From a checkpoint of a small mixture-of-experts model trained on Wikipedia.
Experts: 64 SwiGLU neurons an expert, 6 picks a token, a sigmoid router.
Training: a variant of SOAP for the experts, 290M tokens, 4427 steps.
Below are experts of layer 4 (counted from 0) of a mixture-of-experts language model. Rows are named gate (a neuron's input weights, with its number), up (a neuron's input weights, with its number), down (a neuron's output weights, with its number) and show model dimensions 128-255. Each number is 500 + 50 x the weight over its row's rms, rounded and kept within 0 to 999. Numbers have three digits each.
Before each expert's rows: a language model's description of what the expert responds to. This comes from a sample of Wikipedia text that the model never trained on.

# expert 40
Description: Mid-word pieces, participles
gate0:475518511566490499511474508494561492405524423497463558496563512517497505531481579544568520445538480527499455499543524540598450410556496531470490468474545515521632507529483459467531439452508538448453583569459507525491481435571550516463593436497467522443510558482515450504613408444512420451469509458614439509569581454490489504547474488386511447604457483489488469523457498516469522509525
up0:520445536492534555572508463557616547447551438574563480503558550564567587525530467534502514514421412501558509482571508511559495504523463506479629539607543541506542490481482546471487516531505524536515481547478521540496425504447479550490517462453591535524419448492516496563464545460512440498536535496433547511441480488513551448483497494502559464513535491583447394542568630534444454397492
down0:465394515485512464463501471565486510510485524438577525521501571474485483539494527569454595505604456547550471460483582427607447420565536400603518438500498547383503530518506501489509535543519559457502469493500483539487572467510532493446509469506484563540413545516591436571482552566468619540482533552437515531566409588540534491481520561540444486492419503488483432482490476343389478426435
gate1:415481452513472483532534504491532432495453523531502493443487491538472586519432567493552540501538489485586451500475604565415516464515548484478473492475497449624480524536481460495551442505534460530564451415506603508443509441547506490505427531531526571430501564479439458601466365415550517559483408492463541601477528445421544510498490474529445457529396306606438440570475450531419537567474
up1:553484499556559518555461430497542473627510540540534428530508458513406411514497489543521527468508518640491467480482539575464550431549597507476605570461542433601629554498508485482495469512400456510463586406503562410524420422527555540515549452466519521396475488489557432549498483478516481483492490528504587500481623523492515527520431509501475417551493492538538463534529505578496417545494
down1:548644495473565421513476459503515438525497545455503474472514559469520544455483516497565494514504477457508454442433505538525412479520534563570462603496635477458488530447442517471415504501472499560538498501482481365438488484463516530506482508584434587492456519515513448468453463618402464438449551547484485415443519580442578497407517518500506559530503523513476392490463527468507462557546
gate2:486585533552493432503474510545414613627551496541551558515502492572487524485544560504585574528589516469559496511558578483530575395481473515478547497470523509468470385527422577533440461409551438533510452530540475465483552439378515540494503563574449549526506443572506524442374460491471479537503452509499431578472518566494526463597506411537390484552609533534594437468528507529471538504529
up2:490547531457509604481504455403504473467534495565575394509578496465389503553393360541432523503442422609455549445480538613560518506568499504537488623473535463453508508452592473470477417565386550556512559563399524478470466514459537540472494498498534535469488495508515491488566522473484539431493523529535408474544468522489489504501476458535522472607571496497451457447407498599508523509443
down2:581476513465477470481470507578577391523509421478664536530569504461521472625489438486525532582396487521490568583525484433578540401407504415486491485438478513608544457510388561581535494417516430440481462474548461544472529634473517526495566598503480513535601419398502484466375444495444489511542477531578516483496477464494475510538550539476517472486463433512553469411498450514573488446422
gate3:542425559487487480497485526471540458476478534560504483513479311470527491519400463501488557522474492577491456492458450498465434499441430446552537458471599577469452513528533411393486584479440495381457492540559500545503527538468550452543549445536530473408526528517459517570463531560476482474455525490420378518460491418582416480498505435534555481486524480432453421439430515483510478449469
up3:517453461463501541412552459547543492548503463508563512618618474461527526487438563517502520553615458507492486484508480522542477596572429442452575469456605539538495498468519520496564586493530580457428496380457416429500589539507445448512498521590553489450529545439469554469552555596592478439464540459557524455556480481409481423481476507432435445519584443543511598455497469471579448617516
down3:483472518550516396476418548413520485551430532371536400517478524523481535499567505528370592547546470519500478544538464633526524480564414419543593441587534509480477521371521502531507539584471511514395493448527469520552498504505455525491503480553528493436511516511438602504479438508491529396554446574554547561523425499412491458460488500423536479548498478539493576425433476464504502530484
gate4:542497437486475525558457567509459474484439491554458448530525408432478462492481469471562499554507536497498583569510564514410498481389631429534610482550380535609539511499500485546476525446523538565559500477530531570564523430535409482538470550522525494554551435526453507448522547500454462523472457430526529502559459540468486520414474499510411499670462514581447537478635521511477443436441
up4:400623506485450508529582484461526528478503553548558470409485570492479538470450490508462657415537440500467415429467462362469498499542477570483508425519514520475520523486466488550459466522539454526521518501540400508484466563511565484513531529464495535416496519494483577456467513439531532454515543439531530534559478496468401467447500422592544582384537493506516528406462471405434593546429
down4:514610565523568484480574424484486485609388525497484575407496480509488586542570528560544534573421530466466495461512477359513475411436465523504517410468536501446518501521444530493583497472436483473453499467503506533477498473497473639583507476446462532503528515617541538489467466545457572506424482484558525518505514501424515522465577527508492416585484464581608454540482462506575496442520
gate5:469546345545449481494533497502514544546517470553526496539543430560438476499514480532492550523536546452487516452519594452474569561489431508493570519519526521568462499543480545517559508486641438403453542454505517535504463623564563478493506446539460465452502486466585542492462494532537603558438375483526588565460457507623475397512575430473560467588461466500451472462468520422537450505511
up5:495526508489601466505455496476462507616518516419412362534602555456480456486486435522542537626494510517495557562551489466482495534459490429521465524497546466488513451439522529553549457442510467527657520470476339554538531476410574579480451588502504525501418483492478475592424540474495472554419561450543436535505506472550430580486550480493448417425488489469636521545542521537495528514509
down5:502531552515486505473510502576479426476447423476496423565573493350472474503553519495536501565532531545457402519520571417568452558562554495444475525612568571499500544569474511404532458456424533561527562536534397583513532532547432525440511546580513535514527570500474413430528549509419558478391465446554434468456553440478505505437522466490572501464474421438498478513530403478501572540563
gate6:504498535490516446542487552526450487570440483542405556480430460621514463476531452610526500479489581578508526543516513481501494573477491478407520500507540485562462510581474556565504518519517428559535527546486552578455521461479515496526463577527485508455494547478535431587514432428502413427377490484496511570470455412464470459594456597540554446534484463534482526533406514477416447485459
up6:519525456496514476446403563506547412543511392482559462449569446479473480552479504511538392529478618473564638561443494496473538608456471570502512591479503455499545492474530544498530531417510566506463471438454412510466554436437506500397578460500531499537458494520397514438477474535483422516449475436472467596540514415538459501476572547462420525506603496467561558472482501546523569480540
down6:427568415607482614486534535455524598605514457449551538542396567577526524431537547454503495516471494457519580460525466581501580519568489522508426582474557432452557434479591443509499574452471474524547486488446501474427553465528458417526531504465493504485484458553523479528564484471379489463576519385502383554520457444548612567417474479423519430558502474524454563485542498524529485458485
gate7:444537497547537495501536472430533528464481443453497517518556397502392581532496519545476525539515477480604534385531478578410582483452470504563634487482540542427533548533489445513520406464543540479388413540539433529485511518419458482441480503542472546525541425531429545419464602497639455430489518469391544515477492462577522564458432538439552391446469476467459605471560406508520457442562
up7:549433505528555624427480559527534483523465439531542483515442478524499517549424567468551535470458499375435536390454410502361455487509534471419453529428493476442489500510478470473643555457489562453409449502497498495452547508615491457554490502431500477449565480420446565423501523486510517530424606422421566534419606491513520426439515474456517487537488417548474483493432483515451515533499
down7:509444541483579501469420560539530543517601474569502464513537442524447520542517467509454428506483411487451443524485514497581432432549501450524467465452581506498444549534524438561590497465488553540456511476481491507508469540453558525516417505538514430508470444354399542539453438582525505410519472492452494451491527362494484448514440528503443429554540493456479497504530471586484487481448
gate8:563454568478394408557407550494517506546531458525534471481445499532536454457513543608505377578565494522530538499567518498496474340554447434461458465448483510432557545504534464492533450505511440526457464485501543528514546616532469511470466454521437560468498576557528540496477478492521478434457488467442486496479515535509468468469566422433506412501406464475499503604588531569562446538517
up8:526457469525482439509502546456482492403551380574562473454453484521503543577477573460507481466475508501507609466479482454423469440493441423550555526460492428608555500463470527414463376484534392526456544581495388526529535559534478488532522502535480439410487603494521522483497527487490548496554502458514471423597512564590534383450428486457537550552564495616508446629575462579463460542440
down8:537496484571487507496420563482516447502547515455508506538500537376523528510543531548471471589541437471499478451563506519453421523577509470482555495568511521444523407468468553558440435499453546509490513463493453395473484516599476472496553431515544434465496471500467506492494478544505487453491512536479442501460535476520448459379560467481587431465507497546464460560524468432426475534462
gate9:454430491531471474460491516523392585526482451613553484513546421432422547565516475511453459483474485548524463463455645527466574419506495527475469536568538397458532391514458437526476411458541567529509475550460455600430555452400488556463425471572474515543484423512540429452550514524431513440545535510549595576491555536517518481391476552577569488459481472524550505464508507554518497544499
up9:506497576452611471487508468619463545450578424518505442500411633504555609471430401497529561443555474482510434498405393481562503485445502512429561496509550499388508494424542605520449494588438469485444423409532491486467483606453472453613557390428491496486549502578457488520560446448491464547460486457485494523470476444586502523524488537479427520436477493504401438489455418530449526522486
down9:474451467582517526549444589391510481596500520512458484453472480396540548466541442493485475451437406610482552481459511470482512541415488493489501585422529335496528472494570539479543457522466455509571526545441561557502449442544488426442532495537606536552440486474587452547610473492411493491531536544457412491443439452442586458466519467567457507410478538475554480553447545474486542545517
gate10:526456522459545520501483472551518555535409471476523542470450560524503469399438509557463507530480522448513533508534634539502575476450583478503565475512504564370621465479469471479535611567427517480480540590533433511581432476490506410468455445537505491475532510497511488455510485450530579467602532497526517481501492487451447506504526575527556508594440464466495541558463486446452464460554
up10:419490502486451514546527525538469554489373402551514482403466419495462505482473527473508497542413480423478508446499561504436464592480491508511489539552512476458584568520564441558411459473431421514482552519506456413494442480629602486448539472573535470562576542527401414546496544493470510444534565543460384486596562552543462499463490463518530529492451462495531531550525464483490478468578
down10:484434477471437434573547587469507439502482425504551471443535423469553449440483543489414456544501426562440555532523564508547525487523476472546563431444492494480449575426580590487460535473463489529471613531591480523445529440526426474399543544560425442531526504496497527423473511460424462446594524509562486470526472564519451529545482536358338486501484585498452535494552542556433497529522

# expert 58
Description: Final z and name endings
gate0:502428399419514528492595510551528498431475435425518463507473492556480546416531511591493461438521514454505520465475397566557495540423465585437446428502527632495472512441518551461482508577588542501482485506471516509516509539552381448501435534563483392479527525501550543473483537550545543559448568490538456437449531417494532593491435382476556516544505488509597359487555563524511504468541
up0:427527502531513476545501479456489582513419507449546569500509464523539536467484502428455501524412505464508409444524452487512448439549500459436457476545507494434504487593550526580615458460457481468466371559571435386451457497453519441459459547552446458516517578490462516499473497488537509486537475396509471485521462514542482391445556496579440542613514480588534413555525561494466478479541
down0:485456509448635556615450656508435485428530493474562490578486541462455475457527480448499419514517470503521477409536553491489529490555513456432485469550513485571543507445487483475480507513507415481474511470511509465502562554442535581585520498444552490567671487487569425479541513443480558567516474473492456508581438446650408464572578507486515534529526439463516518466583359494473564477550
gate1:521454506512518410483413556498548513472541379504465550456479504494508405388473572520513487406493454474491516540426584511508495509467418555555497544451480384468511563593510565416497598536465429591509568474484506553494425503355531487511484539501654477573460548412527444451531539468523494561524501485588520508527441504502407477427407584438528578479413483439500458529537506490514504502499
up1:482508528494394516612580447571536540567561515508505578594481530512539526522533504518448595561556559520542538485536473510505506585513457491515507468486570536506490553508401504653393581516492491489529546477564479529479506501530454558464423463554501576444482471526468549523497488413431470440528482561495510474519517471471502522494561472520527492489500525474616477488473444480557491448440
down1:448465622457491400534506469483476527515509514472439579535555525542507487490602576464531491410513510496524545430465489389484429536457551549547536565462559535511443551362528407509545532550542533497494530480529514494451501548589545458528514467539416466447574466522503471525508430542480519491527535511480418530539604499454562421609497457527452417489513457499468547420503550443512435435503
gate2:498555503534498419460451518428563500514456510479496449499456512443629493406462506650554470526573461488424526591432487516566540471577403488513555543554514532472520437549474491398507439479574463588509496443492369405582462566602430513542499457568567468500500490465519540566572408496562533506461556558553470505539478516547547554467463443517555568497554500461460462462474583530486517440475
up2:433460444477430515602540397413512540554550512491482508493477465490476575587492514464479471457466500582470438445513470368518488590504515537563419532525518559513566600521466499478518440567424495491454520494469447552469442517569545561533460451481570430548592471515552469547473502541588481537524538531475529402416484476501464455436541473538461496558390530575464629510571537584471512485474
down2:499527512512502505395506439428555549402421453562526617540499506427458463470593501509572550457465676520389460494483495518464530478561480566471534501507500503534506391600495517475475551479496517552444547516554558500546518461510428543535499496476558486552428470455467511509532611498524428482501508508555518520521509497518539540402431522541434431481501500508488517596604633503600493553477
gate3:530561542503551549419525529508515466471399422553526547493508509589550560513478561535535510528570521487507554592464420522547470545519476591552472432489526500490561460439506429456498426496546492599547541436506532488504403364634478468455535510485580432440572521525469455466500450542535519523506534415443501474416442531539430491514558479397472523509488488435521431409561504529524455394568
up3:505564505526560524540490499508435460503398476506476435485451509496481525492534496509388482432455512408480456498591506562492470502493485577461481516448487454553576527572487541489389588523501610422550452468441537477579456447451475476490393380449472586474586535592485502563532496472519539450510565435569461446458459498557450510553466509566527554432514483540466527495499508527404560462486
down3:498502379537478511441480505554517448460470532391550569602474590540560484496451490423531447551545398485501479532518538538555384526516531425503446505515464502494518578566562542516625472504579471457529533533472462508537469438458611611543474474428490478560559501539565525613470491516369476505541527501498543540514513459428528568507452475513464518486539496489575510522549463449401415442424
gate4:478486467489532399387489489540504514441381488492483474555435404534460589516560463443510527505579456427459510490460514426543412484561522480566565413573572474401552500489566456440526498472544517537453583504560514533462467481472516484521527458405504447528529529485622537478367471582490520545439460521525515511464466354519541472466437492490502553431461551589470427454471449483592544503502
up4:557521485513533495439434517539496474562516462475515537504505454457444485393519570482536571563536469513561622518563467486495469494479500406444484515518497454554453416573545411437570507464479509547447558445488530545593422522501476488477482639541502435397488418513461454589572453509531508523467412451559418540475460467519459543489496499556508567532461434495461505566477478431445488560484
down4:451557551428474453380551533545515532562452425426561485484524556531520451465501497558576452564568444469448576536530485457503504517419577443454467543532461535559503477423489508506482420548497600423428512531494520415492489474499516565488527466634625484548418510501568516534497482412482492459567572568589559480513504524534464537545475585475496444467543449508566531469459458483557511542470
gate5:474427488573424441503453441448519537508540553483582487525495517469400586525445507529429504452486514483516485495414468526522372550572533475553470503529519503440586596540479523562490422601469466489454411436584451531394516530442532547512522575451542476486407462498475559545491591584462507532575433569484583480429447438473578520430479507450526455549585481480500513557521511540524461435513
up5:499559478459531464552610439566511515452554561486460475544535463453521514428573535515507525447432464475546502397532481479521447522450547488618513529456432508501573434500467361443507506536402504588598513468559534467541518418496533466483467548499526534604471531446506566455420530487599443539491603475518605399487502470534482423493538491423435444440467469584533559477502500466490528439541
down5:487566543554507459561540536525532568511385482503587573461467444562511445411498571470372455500439494489461427527444506541491417464512539508463506556490402550441415541428463395489456458423498565475510428493408453528556428443445392522479555513498474466509469465458438509469433449507447550431502519416459383496428457493552479547505491471486434487540424507568459517406546389500614580609548
gate6:524520421433535468507528397508466469490476454525435473447573518498545438550587539552546544466488487502550485476557405482538458571493451566504543502463506496464511546483510592469561461479511516587615500540491471593498476446501503493495562510490570506515474470527562460599483529498494468539534500439575598383454429503556438541374506472500583493483528481419504507501578573480501547507587
up6:457486487499446499529502438501583519471399479552443528486439517346469464491568449491487576472487449394517551475591535497524566541487482519617546446504607418529442485472487501450436549505463523513528460491537422543538540490514506530452575483547604529560590554496531508515561570532503542616460533519493597435600362454604451525457521498480527442462532474540512481433481520481471407482522
down6:509448523511452520440547486511475461478527566480502633463550539454464476498479530540447546464507435553410481497570524548512473438480565441542456440487538413435545528572486597515472566493556462495477534505549497446539588532539474471465482552437545421510411455510544474494553487595552426582554542446476441463451450521476532414499527418415556314470556532566573586433503422510459555510447
gate7:479482421508518531514546474530535498525443501542366467498531414480415517446513450468468529555534582510422561521624656480538472474460470504419399445443532443445462556537460423473505529461581541543566513534493430440533559519543563481409568535429482552499519509528457500492572567496484562508556554544445594499507492529477491545463490574488433519492415621569390485487503534439515487599518
up7:550541449470546434497553578498538533508575394536436448568510499425544597513514495537463476524500489464527538473443587545539507534541438487542555565541593467454462476530571513409423481504407476592457424468421470542558429512515596477495497569455464519483510480465457526545478582508540513539686512454503441533467470459518514508455456594486391575411481487451414495551448477499572435513521
down7:447484468556472495460473530526478534472519514578437525499546528484507463534488520473552475476563564563509535515478458553446562513415525502498453551459552435552546415464429563530406478518532505436442587457499563586468457490614523444567478514470440501446550519477481478534562517430472518536524421560456509426534600493436489607537490527561501463555557453580460579557538521537473450427535
gate8:556552438563449406458524451499518626483493399467473430470507492537542490535425563509531441447466445546488491482489514439550449620459471594570574488579524496597559501522437523594517509602526529543459454527489415515581497420463445473467474428523565444575489542512537519458470514593496508503472474471540510425411509483499442502475467382491495505479489454529601491534563498451470499561531
up8:404420542495446428488509523569430508480492563541456549480538482542648569479485558500482416522467507517508440462505521587572473464474525573600551488479456580555510533499526447519501546569495514501465469475424449550452510455483434529539329595414550467482477526483554474532465487440493480413520499463613474524567475493551471475493475515557463484464497437506510617490496369535551486467463
down8:530446465456545527526529504452443631462540538513482489471487497554536525505424564535576432510446435425503461496501533303522572477458451539536566518491452477583524543439467522435501502490589453440501495474457449557455596416421465488536466570441461487517486554354465484497456563539441443542598480502565500553543467589531538424551519485549448470503413590481508486419560505511497451419503
gate9:472561489445479451584480445403422491445500546525506511423448568439569506492575462559518635525507524479453512443481521536464547551615449546538527467443500482566494442429511490559506454469422471479522414490529566526557550575509588538506503657569524479451521434460581496410589515459521516531388550398500536522571513566497520591520489404466564596505536459510487496461505509513557384501537
up9:498438531539546492433456537388604526555368451501489476405519517429567518442568537533505556514509453519546496480552527472410509478475557505497478502566405459493539512390492461512532402475497530473516403494547532450452563511449559612462509520593509459505469484536459577530484548457519487458518481489456560561520615557472494477460524487489524515409506485473416533516555467451459588513573
down9:521452441473410408474422537520468532520536546527489469511564476415444555548460523613458439457554538537481584518570558435521429503498502473486510453446589477521542470410556484518557490491483425487465408585422545533442519568582518507456518415455529523474567535559550591492605541557504487521456587501510461502483463632456461525411509503471407466469524403531453508541493637438430502481537
gate10:487401418513514510510543480485517508378457474513469485494544474497523406441518487609500505506480494519615466536483505529485428500525494445529519468510484451472550453530435546501495450471566565485438427491488418477500593495574470568502524502435477478462550502461500456481532514409605591511532453448448538524499521535592420538485436518469525505559533496528541600435546535495526521463437
up10:570480431556505483526501602506521535451463595458576557517484460494512494448504492554562454559599513532545398593492515512591532535544497499438453476525566501493583480555545483550520389532498418444493491517478468475501429495463489542399483445471551459481506538407629468546555565507619520499502423527443446534453499529496370490499534526566459512520619475550486598505515522479525580486615
down10:383450511494527465579464420533538508416572412581450518453488476418449476542422466551487470558467462467555471515548528528508509526459485404492507451543449483452471470559465501506554503502522510389465444535462560462496569444472488443493562509423585545597525542506450484553491503464510496523490572494538515556560589509523550448552502487462457523470561576453446435551537506439516508490491

# expert 45
Description: Personal first names
gate0:517443522493524557501529510581477487571463459407549539513544535502539486543477447567551499480470487328549526470502464465482506551509526508487582489474513469543431466479563585492558425473498464481505512473405530554513526466484542492525531512478511462492462489397512537537512542475608496631572522477434526603470561512535460503498549515401434440447459491589474494402473475489479490551495
up0:522591502508458431470519442445579554552498421386486571503587552493535430492564518565517491494504459515454519540465495468549434509469515435555504528451498561511617503506442594495472548595498482510462405434569502447548537556492549488415531456493554478533588469544517509469506492492512495387594531479518566438469527556607489517493421557535436400524527530463515525461439546490464532534484
down0:607503584479504508522458482515573507443553538523519550626529489556545477457533470470532408463580587517538504499412525457513529473516468551478467478456446446463504503504495526561481544534588499425484490546592526464550505529520502545504550384441615433569534519449500556446521469380478505403538481555440526537562532487484608496497539503607469392518423564481493524533472477507470535538573
gate1:564520535475443501514516473550519506455489496510404543556472437423421580474484421509561570584514490474537478489443550399456490467396505462497513562510507493540521435512445442509540568478579509558431455473491479552546486510448532585412566442557520490458499536532566537475549497532534480514486434552392570543540508539534412522493511476534538462526485446463431433618498499534381316477482
up1:493519509498472451510519438516544528502464573543475441578415502538522471510527503547477482507452528511472527530538409466509531474527534451516493432519489579521435528514561508476429583475547489568539477533572523454442457515567441591465575415460511476495532444479491472559503415574477509512459406480574429430628542460435490406470537529560504407545423551502524468626509453522503500475476
down1:507539416524529550512560487480555464523563501540588508467501498533478611572535519445447516517567513445489450482547537565486475578532580507441499498521504461411564536553462598473571489438476589458544531498522439450483476457511595411481488466433518428505511538464537416454418460614422448524487525528571522504384430519405547449433512518551597520499526438537604520494528500519491513568427
gate2:460521502485483632413564499564421541555554459498470511511622505550474447497587427528469556455390513553476442501454457440427482486444510527544474570569461475441482496469471461474475522508523451536500398540495529500557550514550448484593474549424474418545446476506464537568511440529517524576422464493536485559582458533420621506500537478523496524587511491485419459549590584464451490499488
up2:471529502442512544529379515494501512619558476497568533439536416544435452461498521523514497512479530418487433517534490516526494543526439468546478458632577510545502601450498504491556549517462468467445582539493558489538533598482552520446483475416514514467413553478542450434533430534570498461510464522488533390494515606602433444584435420501451540514486589604521488473513449435563628473548
down2:499505446502487455448490345472414556472531473411542488491471449499524508535487501652461568508472504438467621424475613544457366461555386472483465490475538472526458540511546458574495487428529507574498558532548464426435475453360554507514493510423479572452466547585511479547551518518403440410436522452440520451420494508608526492490434467478591565473462527542507523552533419545542460494580
gate3:484549464561452603502561433493536500536531492457411395560430494419467482448593544369550473499438536606527485458537454525547381444505390528461494482483478547558568493543410504534400435413554519513488488571416416490496464557559472465544550484558484489569491500434560575482461454472487365499540515456474476504507500494479540484447433534493458464554551493509450456551580538444542557462514
up3:435448509492450473388532429557475526474553572485558537600570542405501487504516463504518500414388476516530503537498504623508465527486440542477452513531551518479495476441493498562522549493576581617489439480486512467565437618574460572488554469438463482523485594455494507498487521435459383420413509547487519472501499452555530482559460568491460550449480512522433457512536414473538513489564
down3:450527560525487533474456453476489609490570528538515565434531502554483422574593537537389504550543508462504486525432475517508489535492509456502558526504456428516555488421584538495517466500467463459425487406554606614590453473421518541527517532431526517509543527617496465564550624525503580412514449498565513478469465446494507554549494486537530513478516448539512560453435562547495519510567
gate4:550492526458544619466492574486428479474472525445572494521526417620508609511595488599542459505594458590447545543505449409472498458541520471501459461535488505521584459508509380506487508591411467537606564462421503618482544547480480488476468482443472419500494519525437576503517569580546454614469480566486431522521544474440546475486633495507375550476510482447534505502471382486476543500438
up4:556510529429576545493568422603568480530483464505618547459453476557422488445433541537398540470549525502406496524450592537567564531430536581543519536488547526467393528465516453501538502502560535549548378425495484604597506447533513479493503476574445447582396440537629445430391525495446500471479539482538458463529512497554496470534514474480515497488470523455530500501409469545485510511475
down4:483477479527447456489449519485499518469536502458522435441561491450440454568507513457387490476575423510537627448478525509468505424533425474491503499420486513497546492565567580444462470543590557543544506504467503570445490485519444585547675519463480444440477592533486532561513595550504441496406503537418484461479428521524470519415497520445572480454532460427453511420492482522518581458489
gate5:401517540546518502470517501563638549470480459444515494444458540514454467472450509519542479523504435494354461617459530490551517593488476553554557500457587643475462581508503502506603434419455401503525587486479507541505478516527426414311543534513537490476455459472557438445480542501476494566608523560558480525585485533487463506462416338521555484494478451476528420522511506510486466523500
up5:431493536397521517442568489505528448498475557497605457449418569608502489585490489509444513475445508447521510468451502483493520562424523562516524505411541541524437536573462498507467486481503447580496558501558545587467494387536479472380489511475545487549477416552407469456540588477505547422498451460454523505544536514582533597522473528542544603483546578514466531457473470413409475544414
down5:504511472462555467465543499547505433523532441516640524555521499511418470521487489466481520512546485481564476428561508508441450516440610505428472604564457507571509428500489391456545491441541466524628399474471552467440477612456501550515530510491522515514474440546493539469524495475533558487567501408462469498446507481601459533474577466424577565554458598525582471463485523552571413478524
gate6:482459500478411526513594504514549516524614453503516544455536409515434512504547462567463518473456449552502407445449510573572436494543410469471471500410465473545553451484475452484550543492552545466451502549559539462484438490408511543527448490419608493393504510460565405425473495531408456492420487466470397446477453498495419524539504522520516472543528443481513523474468451445536529543466
up6:517496475477516472500525450484600497534571516624478547459502472569457543495555581524446460432521441480485586518438466438543476554426492535448446419463510451489482544557456492583550486498509478461460504443591540480491646440620515530468485516510562615495480529561445477455519579553431484576446528576452466529479547474568487512538442521481550467506409577510501563463442502491481516527433
down6:510531491522457463569429441450538471536474499392577474512451516520541472461608502513505550465538458453503498591563517446526521400488586530438519462454509526526517485527547479526502643472584602478434431503525500483434377465534483503524437451455538474513500508467480525518563573555472513498531438454456538500568451525498491447617549549454507429434512517452583543445517468574537518533593
gate7:522476516519476536464499471576494523503467480499448468569522423565480583516564581485402479484639520498534570458447444461579466450474518614452562502617490609523522458539458473486504523472479467576518387519472540501455388548522471510575457451442479465385544507501507580510532477490516497550570528497485483449466437505515489465558483494455527510495477457528556495546537496492585455556513
up7:479534475465569444537529502588595504424536477499578593465536462501546489546423538549508509505491558447405523559500495529498499481486524503522488501468491610472606539500495559543547503470503504550522464495622508376468451552489468430480565471455501631463548492465456581483522580498403580410562619434515578557510530468499448537524498612521412564496560414463575490564509548517447440536499
down7:492495524502477519603479417445480477465484468419583499447536473467655472460483511536537499438448524474562533421394487494612426470419502522522605453506552453519518572455498489631523449505433418567473504496488564494528467500436578480534523427426492525495497531474581466513557540505465486465458603546481640423517575525595542415408490605502502472439532481502486500480496485463493470480549
gate8:473494474482382557542563499557498466514486483577550421449458497550626607479471486435568469573454553540407548399572553591535478597424488556492423535528592455550462414498377462469504533549521447415481498478615575521568508506509423452472533547451448518523511441529490555476401473529555440421599462546419572523516527451585467510474549503519452477534470521533518489481612505510445513414509
up8:504542490458563539613517421533498627446533573529467470476468541539491515572492510440444447553429548520415508519535530561577559490473388556561346440544496450503497542479454490554469571578450457456553495532538598496535486505438560451565438491509506448481453487422423489486501485402454516475416465563445555514510595464459458563507529454520593441509536431490522456513523544496511549514575
down8:473521530440509565455568662440492574486505501473426566475593484487544560559545532468473538458572428574475516489448512531483599455523532547579443477521467572513539559509419556378508501528484562460457432459533550439444549494461437557476449425433429489491543549554543441428509494473493445485536576491488507455472518557538594506493540500585453540519542526551482555553606480561566576512503
gate9:529518502574485488530507526485409534513476595526586519418514489511538568482442483563470437473474390529514484587508594518514552344541480512398472471487449501438523586468462470533518581452446510508444543587472406507498524480382530519543511503575563549599594480494453449487515456518531467469393533497511513427660467508515512553529396521430466576560535557522480405561549532511476520494480
up9:532521486477573573528460446366540573591502457461428546532521529488456448519476465522476389494526502501484480486480524526561497497528504518531399422526447599535450456481480386494522459535531479554559513512508617544411502498568487450461564553558540583465564506474574548589562469499526513587560516479588499512477605434486510427558555560566504470499422459423511506470530463503534512441486
down9:492382493441535491508541515461545446461530441540510498538531509630539577529513498441549547442515516565534595484353523522501466480519451633507432432510522445417509457426434466462502447476458461582407557558475528431569476469556437425468515466472541550524525517585559445522458422473559517462496471570592468416566472540489484513570508590487552447539519523501537481505580542467430511485559
gate10:534553475491451421534479523484506499467514448502477489488504528533490488526529538493424511493534442459510497442669563510462480480473457397538462548453544593544423456495508497535464437501522475465559584558511455521452498520481491408380522518484428535565566508566613594519477480384493425497481474497515485510497570535442506477561456525506476481515540436391410495452545543551467617534556
up10:487432529525432490532587574479399536486437483446434465377483461483515398450604500547440506517537539473557465611500514458505500520499530507523489501582573521530590516449555504568497465387502531571476473549465514434446490531457522428551481517603502477560574495493389481497506568571521458434587585498440492543448558479551436452436556447469555534474579464484459581451388449536574497539472
down10:524457505495550443506500466528525419536489478528454453449548491527559497440610511468505448407557509439500439439493490542509576440553539449578486565516442560506550509430575439486498364418503468521549555499487519438565526425522465517569511479490491501593473588516544575477427531489441514472529596526419492468595474504481489567517499516446464435549422459462587562513513504434548544454421